Below are experts of layer 4 (counted from 0) of a mixture-of-experts language model. Rows are named router (the router's row for the expert), gate (a neuron's input weights, with its number), up (a neuron's input weights, with its number), down (a neuron's output weights, with its number) and show model dimensions 280-319. Each number is 128 + 32 x the weight over its row's rms, rounded and kept within 0 to 255. Numbers have three digits each.
Before each expert's rows: a language model's description of what the expert responds to. This comes from a sample of Wikipedia text that the model never trained on.

# expert 15
What it handles: Single digits and spaces in numbers, especially ages in birth dates ("age 29"), years, distances and table scores.
router:140066112096088161140074136133165106117163096192151139127098136153148117118087115150107144156132111136111120168192153100
gate0:138165108136111099176125072141161087164136123120148156132157124093141159154106133161144127137119113086109108162108126176
up0:085098117143175115071154174126135198130156061138090177120153124126065144152128147118130172162094156142164174113147137165
down0:150139187140170118034154145095110164113158128159159094078124145114163160108091101051116157156137155093142150085087190138
gate1:146141134158125113063135085082135159134061223109133140062123122122115055157097146035139153137126108070123080101147146183
up1:101140068176083099127180117105128141155160159205129150057158158096135109121062143098118136212132120106135120127127164113
down1:071160105134075129147107115063118143106157151116118074135154177135198118123096068147110067151164103160152079154123119123
gate2:104171075150146120126103153140168069134088105112119145078138104044115131153103070178182147111161120139075105147149086089
up2:198122125127097156122161084133166121129124154136101152116108104162178128163108135112164121108152156164120146168057119112
down2:120109134147066173110095071145125094087146123084048168142206134146134132158116113092133122118116090106100094087194095116
gate3:099122131115133153120172117137143161126198186149127142157118077124151108068120120129143092125102118101124168157092169149
up3:209171160116117160163135130133130069142102141090169138117125116129170118144108094076114123069173079109131114171148137106
down3:120103181071155143171090100147141106158110078137093108119133165068146132124115156105158096097141115135204063179089175108
gate4:127145184164101169168101108172174154099118107108129138140139122162129103145134064124101094107136145116096176134091096176
up4:095141105152096111208080111128152135106177074109144112088124120084129077116198125095161200126139120112072207097101190135
down4:144138165142112161135131097155176143121154107135089121108093135149138113103108152116157169075142101121089139135094085106
gate5:120115123136140122134114096126133169154133173130118119151168110170129168107125070151141114168120157140137153098116103174
up5:171127207118187122191113126125159108149132082084085130156149120131035081132091133136047129146184105126090148154146130056
down5:102152143177122091153064176093127135134073088120140165173119135165116160167141148166148097087165159142083142114167141108
gate6:121166099135123121129117111128152124118111165109119130154086121132111188099124160126127107163067138176130184100171112216
up6:121097150137109151169112095139119121167149092167098145178111230099158116109139130149119116167115127115095126056163163141
down6:097127091148139125165092158101124142092128117068128106156120137145115084192134138171147091142139161106151187104111078182
gate7:100133117084092187129077087093161126141118115106120080150133138172161167098104116144100184111114135220149136105112165135
up7:179103139102101178152147191185099106158131163084139111058087102150187096117140111084149133138164135115086103158126105139
down7:118167149098129155114058129120157116115086095111177120101127110107172104092130109144085142197135137185146110165117083081
gate8:135104092124157094105100112111144097070020104172173158140119075159171108171178154096195154143167175159126178106116157211
up8:107150126133109131110125193158138097136130175117059095136111147097106145117129143110049091072125096082118123165172172203
down8:094170135093132094159093165191135127110150108120131106108158112104129161084174138173123125102134133100162105143179164131
gate9:130208097149099123113114140137105133153151140190149109155136122120115142137181128137100149140188171125091211140101186133
up9:059133098142197131101186140140103133126082131133147124102189200077145135125119134165145193114169152095085169166146101144
down9:121162140153137089103155131152133127093138186100160086150140144149141120212114135168128112183128108134141145127100077153
gate10:114104128067121183141168120134130128132141150099130147124139124113097124171149122098099152118139178114199129086133147149
up10:110093070202108176099148127098130168117133129170092087172110119048135137126056153079133102108141115108126113151094200146
down10:105139127162153113105116102123146097101109119161167109143164127142115143107113119124097066148174094139136144189140085148
gate11:145111122164140094160094127134050144072135158148143133199105118154157138107145110180151143162160163128169109125048141112
up11:099150153108072103117139095126112112115097086104129127096136154131162076132099073123134075086089093133092149130143126083
down11:134169134119140069115101127147125150093151126137130137141092130118139193124138143121109135094152192171168168123146148130
gate12:107153133093089100124171130183113158136103176129108109235117171134130109150138178174129155122133097116136153163132124080
up12:083131111125088142167092148121116145165110059164128132191145070138120234108134133183174111107151077176168128154119127150
down12:120159100150079126067114111167082111133158135135128113161107134209143148124070160176120163060127136055167167174087106133
gate13:102161108136165113169073091148115140128130151103211074125116125100128095144122103068112141103145037145091111130180178163
up13:115131166109113098115102079154145135155149148173103110150105106097098170144122156151144154096138154197115096163114160071
down13:137109119123153077166134182163129178151120069108140207087112113139160125135175126108178166130093106129119120155107135052
gate14:139172174075106178123110162117128104165094167150114140162091112124130160150216118112085131106101159126134173142094122094
up14:111103112105092063084129131147153154119102138145163121134129144138114092119123138136111147133100071103128141110134161108
down14:106170129102103135136155138084129098124179146111133127094076170179124117110102168149120110100126089108119141140175119145
gate15:140115096217112097160168108146095121104141127121155004088059014227120124120116123150193090145125187119140125143143172114
up15:131171071141178122113156130134091119149124120150173113073141126121145167106170132143149118127147142216086125096124113102
down15:096083105137125145133110103186149134130101109081120111165162101167157100153127157108082120075122183157093095158098134130
gate16:115162095157112135180188067151141128141122127130148131174084102117137119155113103162137144165129141096125192121117162106
up16:091128132103157046154150123124087102175147138177171067095067161138144142079161134161065057104126099132165097105116123137
down16:140125155135160175166135057175124153103158114136170129128104118132123119091139155116142126145118134158128145080151163095
gate17:100138134156147147127153106138084073088113103130124147086093149087149143096069099155184146114148184145149154122143153102
up17:137164131083123084152129159122163130115119123107074175103142116130135109135093130107171108177050090142092143133140097134
down17:131121079070134139097164109123120157140095151128089112138160123142120140148148131057111113147150191116112131094137089125
gate18:113127135156120117170104151166160087113111174122118168176114127119159126124092102180126139164194097099151133140157178152
up18:142073163148156173119151114088132186167191093075129129125120101125096104127175177146115172113196151143103175122090118101
down18:085181094109127127152109096096159141142078071140140092139119157109090109067153120153122081170121085162151068184148156146
gate19:123131126179177108101105129147109167135170084122117065084131134097126138086164171142164165132137145150133199137089090135
up19:176191104097144069120121132105135092131154212204203128146106143111126143106123085071151084171158182134125130122160168100
down19:136159099138131160142102125103081162105114149133077167116153135208110126180127117141155148103137118134094125076127130182
gate20:079126145147107101148086132125127139106133206161134119202178122138136092103104149116114097081088148102182100134079165101
up20:095170143111086138124104188165108099100144185113127143141148123069113168091157122074109075077116131155172103113146105087
down20:150149116069115140157155103123110146042139104128116085076161140161107152082114120125148183131122158133108118103143159147
gate21:124139100099073121167146120134103151115071053129148150174071141143092187203108103108118090126136178144152195127124187099
up21:127177119135124152088107088197059145141127090131113117081137113136149133037078124138091064156062146113121147142141101133
down21:077156153158120134105130071160107143100139088122091117121133145090079105101099141150149071196060108184129157086107158116
gate22:066153075096128102116117105202126143149072148174170096118123117143139141150177143118156125201144173186073176082131208149
up22:076143140124085122139114145093155152184100125138127162130076111124089110171168111100093147154135187068158074124174094113
down22:134131097129125122136103138106132133123058133176092151123115115156150150194045124063086185094126143124139123168133146121
gate23:168180089119071123077150193081136147124167147137134148149135136111095120108073146128131139097089148083079081126176091143
up23:185114084080134093180156122153113147191090088125113096191093117116104095099166090155143162107077129102133108128191132088
down23:155186082075146059146142161106133102126095119063137091202115177098149134085163105139062155155114136140125083138167122111
gate24:089129079168163106147090095120093112150174106121122081119125121138110151161130073128131087128064177148173085143178176073
up24:111058134113092150153150083162142135100078153129062073177195164075133210110116088163174107128132102115069088136108139151
down24:107109105130096147188143127115166113138147074173124117123159130090102108183124125105120069139113102122139148167167137144
gate25:120117118125086084184165152210106154158142158141185102086147119050134170144137108131124141190158109051121092167174124131
up25:101130148178133140151111142180120134116176129126146117148107104087111141101121149153132151158141093082120111102171158143
down25:177136154147127117156127099093116127082135138045175136069131171098122069162165146151127138123143107122126130137129129170
gate26:202108077139120152104115120089050113120081149111116185127082117153094110084095126079111134175107086121140148128131158111
up26:144136154110132152168084095126158125142095195161148159158136123164134067049203171188195166125139112168090125096167045135
down26:166070133121112126182138204141125141119127136098123070123139130166119103149092150093099086095115174148136125098134163058
gate27:060142131173135105152117132115093118103134136134090140059119085089068155149067056160121097138093118117157124140126113164
up27:146112083081071125079178164170157127127107119098138169178109176120139150117112141107100170124114141175083074100104133083
down27:102091061115144101124179131097131136128110086132152096145101224143125119086116065073089107106142120134148130109170146158
gate28:090146129127136089161107110118064136184152130121119120162153109152082109124108108157099148092134166148172113115115135107
up28:126176143108147096126150133095081126182163110163165093079078157127126119124199150104110132131154150176148155143138160170
down28:144110167093140078113146094120083076151131076165189130101106110132105065171145171211122167076071091075123186077124095087
gate29:140106120158136091171138151088122120188075115150132110141195172147164078101132077126132123131175109137077105193117101143
up29:108108129131158109106053068085130099144143133102136088134151201136143081155143113120163136127095102171134126161155127124
down29:128142102135154158075140160163124134155145115127144083109141094101085129148140132129090090174099145133103211108135120161
gate30:143101132123110058089153161181124180099098120139200175145126155101106123128113126134086089093177113102190193140132107135
up30:178127091155086068116078152146150115133086132120151138127110103121060137206104136115135145081178147110195111149102104168
down30:111137115132123157133185164115134132116142125171161084175117147137167131120139168127144112129119098193095169088084110135
gate31:107065139152125182133154118081043139076165151102102091085115115177135106156069178157112115138090138143074128119122145150
up31:152090121130097116165160127088076116131168141121089089137171119108118137160134116199106108100097153149135107161121064103
down31:170154153136089161159102093094140170114068112163069127097137114153098157110135119148124164098124151168134123130088097099
gate32:114106154147134078184133145108206150135147125107162130132171149051089109159090127166119146128127126129070142129115157163
up32:157071144117078127133140141107134123139095119141180093143130118058148164131199072150136136148142132128162185141122145165
down32:098129117083166099166163177123100153102111166097102130130140103182079148155102142098141085111100161076159112105098183151
gate33:188081157108145066192200182084162063174143133127126122114133087163126142130151140111112147128125121114140117154159152102
up33:115118084170090101095131128129116086172189149163139184184124151101103074119075143158139151079083137055110102119116156148
down33:144124141128132078091169150140110160102166132087148148142116136146135145165142145158119148071085091080104148122138150177
gate34:109116147226120158117188095118147128109137137137147133104074108133139140144058122157104189179145165127106066139131097114
up34:145122177147094120122063180140091114148183069104116095069111115089100163093114190162139111116095129109163122149125147127
down34:140090087067134124104116136076159113108161127162114105101114132128142156139127152074163176104094120135153148162144130114
gate35:140119122130118151125146091098107107142128141114164139037082080119096072101147160065175168124139177087153115131162177123
up35:088172092135162131097098149091174154128105116148164139128079122123117114112091121140105149158108155145099121078138134118
down35:132177125137149125108145154151110148119141161176130107102111131164107155083103123074131170159125104130176119086102093136
gate36:142113141126112101113121161170130167094141113172108108124061097108109126144083134106083131148201095154109127145090140136
up36:109212146147151099136062087138093149135124176140095168113086117142118138107208140124167113115164157107142146131191129077
down36:127076095121105163105111176048100117138069162116089164163183111083181157149097092150132158067132157155172119125123111147
gate37:113181124098105148145119135104131156095091121157141142210139132103127208140183139172054078131164040105170122102107096108
up37:171143134116121101166094125139108125087117142150109130132158114154127118095135120100111088127146151173157132140100120146
down37:133102155147117157134134069184147070128162148111180112168144137145176150103172100118184129123148125102123088105177090163
gate38:129154104147050105116127151131155127119137141139155137159125174087116154142160122185133166143150163165138092100113080112
up38:144103152088161113158117127152121102160192168166131067145141099155100127110107119158129135079149124069139101138142142158
down38:109105049157078098151105115075167106106121177125123140153191196118065119153098123123186128116138124126159107126148143143
gate39:115121103101159130083121189228082175079197082180173103088098133183118114128176154145150163155169145129100125173121126146
up39:103126111128145159108139128129116175142129169163124154110129079164108112143113113141086102226128084163111118089146116194
down39:177124153201136111183101082107156125155151106096160053094171111102127129125161167111127141063168137145151109143076136111
gate40:171162151165074073138140112172099141154152165144134116173158150064141098187146155090123159174053083152097105083132163197
up40:137138108166109164145113120183052115103102087145148086137125148065102100094094114080146109159132089063158084080158158152
down40:138162170131107142135067147166096119084161161130103229097152116102117084141086207160108145137098097084116188105091113109
gate41:170144090114129148112103141120091144104153101173169140085116088173096140142149091046159084148125133162155056138163158149
up41:125168151081110092167145143094129140154109114130110143131079146109171090163124130143143124077082134085145141103116147111
down41:115053121164107138143187086205155105153124088114088149106164150172128115201149096122137084077130108090145138106130134110
gate42:226200127128126133143129181048168113107199119128164129152118108120105130102090153127137063142104168137103182133090114168
up42:097118108115160095138201061172085103088131106174152149188110089185161109133185123090159165160157062098146151141059110101
down42:169169178112128076130099123106079137163093151180138118086139098067137201098146135090139123152126124131119141171098096111
gate43:127128090085097148103112102124142084125099152105127177140113163135152146161132083125105135104089128144193102133083127166
up43:140149129144110181155076160127188122131097126138106130136089124137140198114067076148135110162082064126171148153146136158
down43:120141153092133130143134104151135111133111120055082095122090166140109111161097182097134102141094094076120130152118109159
gate44:181114151162137102108095183098146117091119126067105111107132090137093151114108145154038055137122152157129171147121170129
up44:144198096114103134113149141119144092107200186078107121155140168140088099102146145173132103154115121134164165125143172154
down44:108120155167123145095150137124138121143122126144087110129173161197102167055091087143124143082109051170178093178172141186
gate45:108127170087132142151095153134123130127240129157139132084147164137069148125127158093089191154105131141180126132106157133
up45:150080093116122081136141089167147147141216141118091064109101115135115161142151123112145158108112136140108132114148169169
down45:116178193128123096171144159154135120144124121129128113129160165154127084113158132175115120160169055133148144152137094109
gate46:181184096124150125138156079087114176130157097133078112158087117173133134123159113139102108098069118166217174130136043141
up46:086061134083136135084113159112123091114137143133163135111121151103072060110154094152154155130139120094134106085142172106
down46:122132143119090118123100160112167122072112170122090114150080118129079126143103164190167084151190198123121148152151114187
gate47:174138140104134104114084129146145170100114132168149124143083188134165085233162114173098161129122126145156149112176096120
up47:160097091087104117118099067133082157063141111150125145103135140163122102102168100146146107076136135114125140020125079072
down47:141148155133107118130171120132145176132147173090116148105061111145081108064093131192124120134145170174179109181113145104
gate48:133092142140129118127143181101117128112108029088106154124137111134115107152120137181112152179112122199127141114078108144
up48:082090119174151131157144110192116129088078095101148142104191074160150162172028165170141111164127083082105133106123165203
down48:132107107130116127148188103142157124212131086064142100073104138176105141168175069172092130146171131102139130173173103065
gate49:102175141108151128136162202191101094106130169136150123109187170091140163096141120161121126139128135173171138219119137082
up49:145089116159099210121112118021159138133171059145163140127100172120100141151100128049126138131123149133099107142159177143
down49:077195126100099110172092123078183145088169119103080109206177092156178165091095137148131109167127126124118152137093110096
gate50:102128178112101066129182143117112190170119080113098194072131178177136156094125136156166078133091135142136107086179095095
up50:071189133170148101111107105126158161172081094141096141105132156092142086162131120137127093117136138138103176119152129119
down50:132114113163141107124113119143149108153103111094168149102147152120147163124099154139142123122129171093182158124190110113
gate51:128125098114191110142132057105140146144085073092136190123151145116129088162162103125135093133118215127145128121136128136
up51:168059130084072136135138132122201141064139146077114099133170148157129058110130135141074127123088100157139154113106092102
down51:129121170122113162083181097103130146130157124168106117114161073117056130158144145105086102122067089093110066165179083192
gate52:093093152084095109093118075081163103116180113162125082172148135133063091134110164113130138079108110083098177120097113051
up52:116135094069109142135165142148087081169142093131146152101157099167161123121108127163204125149179114112159145071158134149
down52:106163139147161097162186084079138113093039141135177109151174099092131112123102143166129128147163112144144153117127105087
gate53:125178114123133115095119124118232132159076096164102105165154095109136124177158116134165114097130121075096103111095111134
up53:112162108144079110112115131139141114095145102119116123139168092139077108138093135187183146129150155136048146109145141134
down53:125109127058190128146105096152132093086110173181060090171142159124117143115113153122129172081104111120113099127077132114
gate54:116072048094163117146076168135137149132126149141205160190136126120140150075143164102129116133156142077088122197128136172
up54:089105107114069096130119045156138155112061140136157070103121109109120076149070129060171174132146132075122125087191107081
down54:125125141118133000113182127148151147123110146140176114130136172169144093124105133101120105107117142151081114153061136104
gate55:182082131128103094140116142116093161103133129142162152106118122166230159101143060151074051100163127095103097154144055126
up55:203127191166161104122101150124099106142136103048063203131128199177171102068137109154086136100105150140079116151108114155
down55:179139167168099099144133109103087173165106102101183133068101124167142091133058112170125142100148140102105129101133122056
gate56:118148133164083075068128175106147151159121113098095120093151198076121117146144114127143157083108093116099104139151140149
up56:141140144135151144100035092094123155127124169173191155162131100125109127119160108055099163133158146100198110078117164116
down56:143127158158149101089098169145157135138092122133123063127125071160179104124159131129145098148171127147085160143147118134
gate57:116153146114178125153080097143134087103081120162119128182175126126132060061146127078098155168158144012131172097114140115
up57:103142156139153157220089096123133116066126200156070128135114056136128179168147168123178113155122177162138122108118006115
down57:160151144143099137107153164126133169079098144124138155104160097136114160134104101157122136150127146149107088112185113124
gate58:151117167143149153148109105168051107117112059193108084131057108125082170127101117184100104083109137187138151193114125163
up58:107142101163135109117125142163137160148084130129173166099204091145133068131068178091129125157154088062131144100145165160
down58:173130181095132136111119107146137155132144102130172176125072127114137129076200150151115171134102112178157106145160071118
gate59:153143108092162145073110098135163142114139171158082182122137114099066117113120115181141170188121164119112105152130088171
up59:196123102180106129152150093156189131155113128126118166119167124111150071103148098106171126146110091112117068099128080154
down59:116139162148164085107117081131168079155093114131118147168148134124144150120129105149127129119110092162142119170130140150
gate60:145068132084158064198148158119136117071138179114134109135148076148138131158128092181126107091123132188105115146153066136
up60:180084146170110116159099116111121074118112093081116161164145119184105140124129088156175123108128091197083156109094172153
down60:129169120096084095076130117085148068124128125115126098115186152135106150103113151136162061132115140092141094128130202103
gate61:125101104104155107143144134159070153097146140127132115125114092167140156199193076139140150128146093158130155139194167133
up61:197141129164149125156152144092140121126120134151158106118111150115133189121151162086121147099119179100144157057128205150
down61:130208137193083121152107109095121148104123134102115162128187116160095131124138170147118068079144156061165113138135141145
gate62:155192161101090107166127234160106121114112131103168097173123101118124151149098154116140102058156160105103075120119165099
up62:139135120099117135103141069108124094126119155120132137159130120178138124186095128058093104116149138107104112085094156142
down62:135091104142194164142114074185163078156145088125160088078168166182120133129092054182178153117142147105079122180166154115
gate63:127133165163125156156162119117188044152148130122103197121123134198137143129136107112100129131128069069155149153111123104
up63:167113100140107147083123122086125173099162128104133108133113122114112126127126106100143154125086179152184181092181154171
down63:089094125140163161106148159129064125083149062126181145112090163173092093149137057108107205121122113087129074132146081101
gate64:125131153115090075083104121102136114188139168181151221114086114142153138079118158140163144158225157075064140108115101135
up64:121068147113152147211145093129147159055132152146198088101189150202115118138134187117080120093073115161114130131082163103
down64:154162104110087196186157215147126080078105062135212117125158114158110145163147103177182135106117076149106148079124125161
gate65:082087172219089118119075095154063112181114080102128080141177156133114113131156165167160161155191148156134189142148132129
up65:134133098120152066141146147138150135146150115126225144130064112106134146130190150148149137111156139138168182100074108113
down65:157135098135157119125143125106130194144126104101149093134101125100097152085135132145172151129131081151108143184158159149
gate66:192141110116133183099116130101094185165125152108126173122111152153127192094150144114192127099105119155110145111166106137
up66:140136118078139151094153180095128127133080128081100095117124129121082138079147145131189151109170114087177159165212141182
down66:148144127147155113115156149162072098149091108092131111157121065111107120120066135139162097108188158087136158125157205148
gate67:143126139117094134088147156169104088133165152077080120115136157120096062139132173130105132127094128132160125124099107150
up67:106144139146092165085082156132111150143083140139148148098138154096111066098116181057128122117084149130128102100112120116
down67:119160145089107144142061127152116100169082098158129213150080128088122115065123099137131138095103160123102114101125114156
gate68:099166154115129100101102125131153162126137139079100134133181148073125132078093106125068198106111138169087145149135107104
up68:110126079184133129145161118074101109177109099151035115178120107131126124137133143146094129096153105131146125153074139074
down68:140129152102102051154150119109073182104129119176074136130077047102087131093142141121131113084172100158086108108199075182
gate69:139120229132111104062141138116117100122148137119141112157110114170127147091058112151111132144150149074140070157140121111
up69:177124200148059172105079165078094131126144150113141143041114114143150132132160164152148139067120178151129104173097080126
down69:153121164107073118114129136110144107103139163156148078160127143167123113142243083146148082141135176107126094117127106090
gate70:102151117083123106139190128122168122167098182121157146156115086104098142127144156077121120148147053125140137131103136074
up70:063125111112134109092101181140116115122181116147139104133078139102097058104136094118111113157164109108038156130165090137
down70:171184175117102142186138093072113143106094119138085161185092119167123144122178164131132056149037089097150158091085154196
gate71:121112181146095101187122187134184152136045155135138118110132052105095070084115123167102130124198129095092070112109125159
up71:129102156121175118183136184150130156136123087081149128070100119094105101079146190159143120163197135102083103105088153168
down71:143113093072143134171134090141114168139167106201117095122123153106170153080118134145133156108139110106148110072106142102
gate72:141148033149147153115132140160131110157165099149092148105099102153158154144098225091121070095158106101126143161156068102
up72:124138094097095154114140076079098110114118129117133131124120153142149197167182082180109153109114100137087168153143088085
down72:085113118132041151145178155136184116159127168090099111127097103114154142100145167150191126150085145129147155120122113163
gate73:155103127115114099188110161107116104157161109078145142083102115086119097129049139128119147152149132135105137136069126092
up73:162057092100117082139047073138073150165147119114116139141145093105126117119157088073157141115107105137135114147166087142
down73:137141121125102157127124141118135159105059095074136127117134177045150082182088163078112109085102101125108181143092070129
gate74:100120132115112065105114150128150126077069142091151146112117156136149127072151109179185131145141091135184089154100105114
up74:140111155100122126163153133122157126131097152161131129116150113146173122069148150150125156107122127144160122106133137081
down74:122117146096188173126163103129105132087050111146105132150166154092146131136122123091109113084068123132093134120148106149
gate75:109114134108195120182156134170093086160157098129127127122191160145101104128141169097123112146164068129141090128133129060
up75:183129143134129151118119167153129110140126131094190073142121097103124139141108065170201107135117117112138162153119182150
down75:067106057112139165085128139126131139130144116118094130179125148203151142088117084132096164138049140145096121136116107088
gate76:190078163134136114150109103190116120146190149171131102172163158062151158097072111122126111156111115142152086080106115195
up76:131117146155100113132098099127166092169145168095088113175147070150084119162092096173109112131154100063122165164121147154
down76:063132142143078175137090243109168133126143088140173112173131141143171157151149096168195130177172136122174153112130151147
gate77:102124101109139100153099089106202109156114148133118097168193128119239131113132078105118087193145186135127139146151114139
up77:078138149097149105170134142121105135082118109126127195085150131066138141076097125104144090109094071095127076114109149121
down77:165107120117159127109098160083112105100145182141107087124135122136191093145212103151146122164165141086145122178086112082
gate78:166171133118131071133130097154130173143136164185148159132143098184130135156136116159116137159085124044139073145093138092
up78:099154162083212136108118125142129133181086137114192135126118143113193136149173146103178096115145144174102181134131163123
down78:147099106158130170127106149163115104114125133157101110149134135107156106140112196092169098172099124078117140132136121103
gate79:162136129100127122156064110132137148103175178097118175219145136160108096085228138154134177104134136151078070114147098131
up79:143092107142147129130055139179134051101183165103160156162135133142131143113146069137093135155153183173081133147184175168
down79:070101106127115089149111147137212117128088159137154153069129110074087104152126194132164129157144144093142169075129110106
gate80:158115104135119124180167121116073108152089121138143119054158089107149053121111110170094103157152089108120085122124127127
up80:070171111107130106106124131117191125126124102138171160159093142104113133075135216139167169079107092146146134083081128125
down80:083125103155179143187178123124097131123104131119143156122094045138137150189155130163132107123098158100107093082117155151
gate81:158136160149145101127107108114104127161116175100061132162165138136181164117102086172184069147189076155131105147139133125
up81:102114148133155137156141108084103156179145076089112181100151144101158112061121149114152033107093139183146117058086129132
down81:159132077134138119146117138115104167154099091190044078129122131113172179089159109059069124106098157154075178132165151070
gate82:135128144074143135183175154140148146136149106088111107117128084129117075087137137092114129077124145174171132150072150142
up82:096094131137080130148126117086100088148130116124093130141177181129121178104117093136121112117157173063079130123159066141
down82:155023111158112113151107116130120115118132141090122109163132130076048073127087170069064176067074144102112150120124111175
gate83:130103098176073123091164127041129137123173159122069091126165121191134115034134115121112104173153113117098128080119129118
up83:187102175111157126164126141155109104142142128183149134070125141083135139177113144118154113086124147153140085132099128108
down83:133127120092185091152124126194135128093154153137062107081081125141129071198139151117139124143120162133113120098140143079
gate84:148138121176154125194065097113116072139129116130119137128098145140133135109149139120143074109147132104143167084130205117
up84:138155102196133102161121107142125132129178114111130115100106129138126199131172120153162079122143107090163162065127132186
down84:113149137112076131132097114116091135091179115129154108100205080083133106115070146170099062084084111109091192117111124134
gate85:149141152102080102100191090196117186132126070113074129211125070145086135139098121154118121183113130180088156116072133150
up85:171120100099095166126133120134105094146082146140104132129136153109147170166146123115120131132085193179125140155193130086
down85:154132089176114140125059097128060118147080054139120137182140173099142098142116148128081130115092092143180107159106067119
gate86:093096136075195139081169147140116129107175124143091125118145158112122107122113154153163139132142128111187089194113126111
up86:078164088116139106104128070089119151129119146147147143074142102178166082163141159146113062114149169125171076126158131089
down86:109107100166119116102160172143172143193109198111101133127107133128092137170149115110096114136114101100074112192181129118
gate87:135102133113144113117130149102110113177183137169121128118115082143136131164143119110128153095182119117127098152142115132
up87:160180158104126117146078139143069152071106104120103121175106071054113125084089121158142092127084095149105113092123116164
down87:116124148153129101131135137089141161153164124133099145108123130125203084160144132146123123167163119167192055130137155091
gate88:115136130186122112205141135138234107112179083146139128075105121112143079207074110140155125209105130150156132120105148100
up88:130134186090143114125101091101151152194149127124097160107160156067081126164135150098086113104071134154141163136117080118
down88:087177137187161127132137097113114113084182123118129080120100133106122171138159090167110194152190136108115110219083148179
gate89:077119145096053140089114101110127134156079166134166198107099173102106118123186132143158155185088123114120132097129125106
up89:125152140123160150127130056145100153078133124115072119133155114187110114148164085148079119150088096181119108140131105106
down89:113148143115115123178160119144101162129071145112124094163131060087094132151198107139141090121160081131116137093165110118
gate90:119119098100173116121123106127101159115120100114107031098221127113117133103188171126107144090193167088121135125109099083
up90:164166175078099117089099090122115127191132091142181151091122135134111118108112116064143162128123118130139137094052157126
down90:111114150139168124153102127179085162126187109110105147096023071162097165108137130113107198133160117073170142141132109089
gate91:156109145165083139187176129170170130137156133130160175104137131086134116186107095135158153154146153142088137140080127111
up91:092134120102159120111081116131178095136087133116132053079110106124152149142131109091123090128186127073148098134167104124
down91:110101133166140079140101144123077115105125127087137160117133182198107192158127104158097137064138119080153141170127133129
gate92:158154183157135146146098083115121114108056132170066032105141176128139142160099182132087066107141100143097121069153128135
up92:093177140166154126110115070111143100146218063087111135061183180119100172088115151122163186100112180105125142168124187119
down92:155125086120156119092112077163089090126076139125206060144126120117132096161154128124118143116142130093102169129103160151
gate93:126167155129034161134135145187164133079156116143149110189142119068176044153162074114117095146118157112125200192125117124
up93:091071089117214118125203130082099111183129161124101198116126112175103143114092171157152149168090162194131076112135088120
down93:118084088112162147145130117090122094090105122180168187081127112117107142076115164101106133158122164061179098074081108135
gate94:150142118092092157104127132135125151117171110163070115122103117124145160180142133182135184143127086128139129078160105133
up94:207102109117103132140131090073113120148122145120185090161129127144117152135126148132085061129156147133120123130084135136
down94:092135176140055175147147154101123116173121147113132107128092118112110111127156155210161177109181153109080101110134098132
gate95:108157110169107112023136156133092057117167058142062105161088144164118136121128165155090184125126067142115119143080117128
up95:164126144140097172160082122047124137041140111073127072108148105154164079153178115114185172111155138110090107115150217088
down95:186107152148106163108147103122201094104174141123147118132128108138137106170123104057142083045141222142091085112115109105
gate96:120163100122091130159131116160085111124158143107114097133142088207119129146153139190129088098111231116178131108151178217
up96:129149081122062102109215162150097081148156119138160070145084133155129165144123137189065142134085179145180095131154159148
down96:128159126144123145163134101053185152182091105162167181134151019165111092187133145132128116120069108121148111141122165080
gate97:117140081121116137169105148139093142127104138126107161116096116172144110200097169113120116169195096113084097117055088071
up97:118075153119139114191145070166112101142117098123138144165185078137104113102149119201179104166123134109119141127089129080
down97:154146117110140132177086068086064158151110130132118163107179109148163108132112101136044116132090065104133152052179126129
gate98:140127124080175092088125088142147127129095177162125106143148110161167100171125172195135093073151102082101115135112194111
up98:143107090143133147142155156162173155085142118147145149130104056122160144166067120119086089064148118079140101072032181178
down98:139063100097122177202177163130158135126143160143107094143108111139080143125100118072146132100137212152145111095153100118
gate99:143063126113162135147184108137158169162157153052093101108120125117130150182067183134106071124129147131137122078117093130
up99:147165110111091129163059080101143194098110117141159149156112086203098088041167087078138128121084166110155162087099173139
down99:137098094166172184100059125162080154195169118112149148182160138178106171142120075168158167173115098124131130075129112089
gate100:139089096073162138139091115166070162108129175161160158151148206107192194079156133172170094085190107203191129059121189148
up100:133138205121093109150153121137148124149141118105133105107156095181108143180091112092083157114116144113123130174121108073
down100:119111165181127123144123086119149150181120095125182167154184136172101130187107124108141099117138132095135143107163072071
gate101:141065078107113136127154127118129136126139153162190071174113089170158154143135144140149088164161175122110116134080167069
up101:140105149122151079097156129128030090117098154189161112126117065159090075105130122128123093126130135119078062094131167153
down101:116156149115152136214101093165134166126153172076138144169176185118077178152128125086161142115104181129169133090122092138
gate102:120152146090156110154141141146201195143168108131157123109110086124093108147108154166150122021114185111095143111043081152
up102:090143106157166139101122148144141122094076098141067135131124144111180129062144122098163117113178114151105122126171176139
down102:103129093175157124153147182114157111124178121126141128120145102155139169109069112145174132168087120085097160178187121133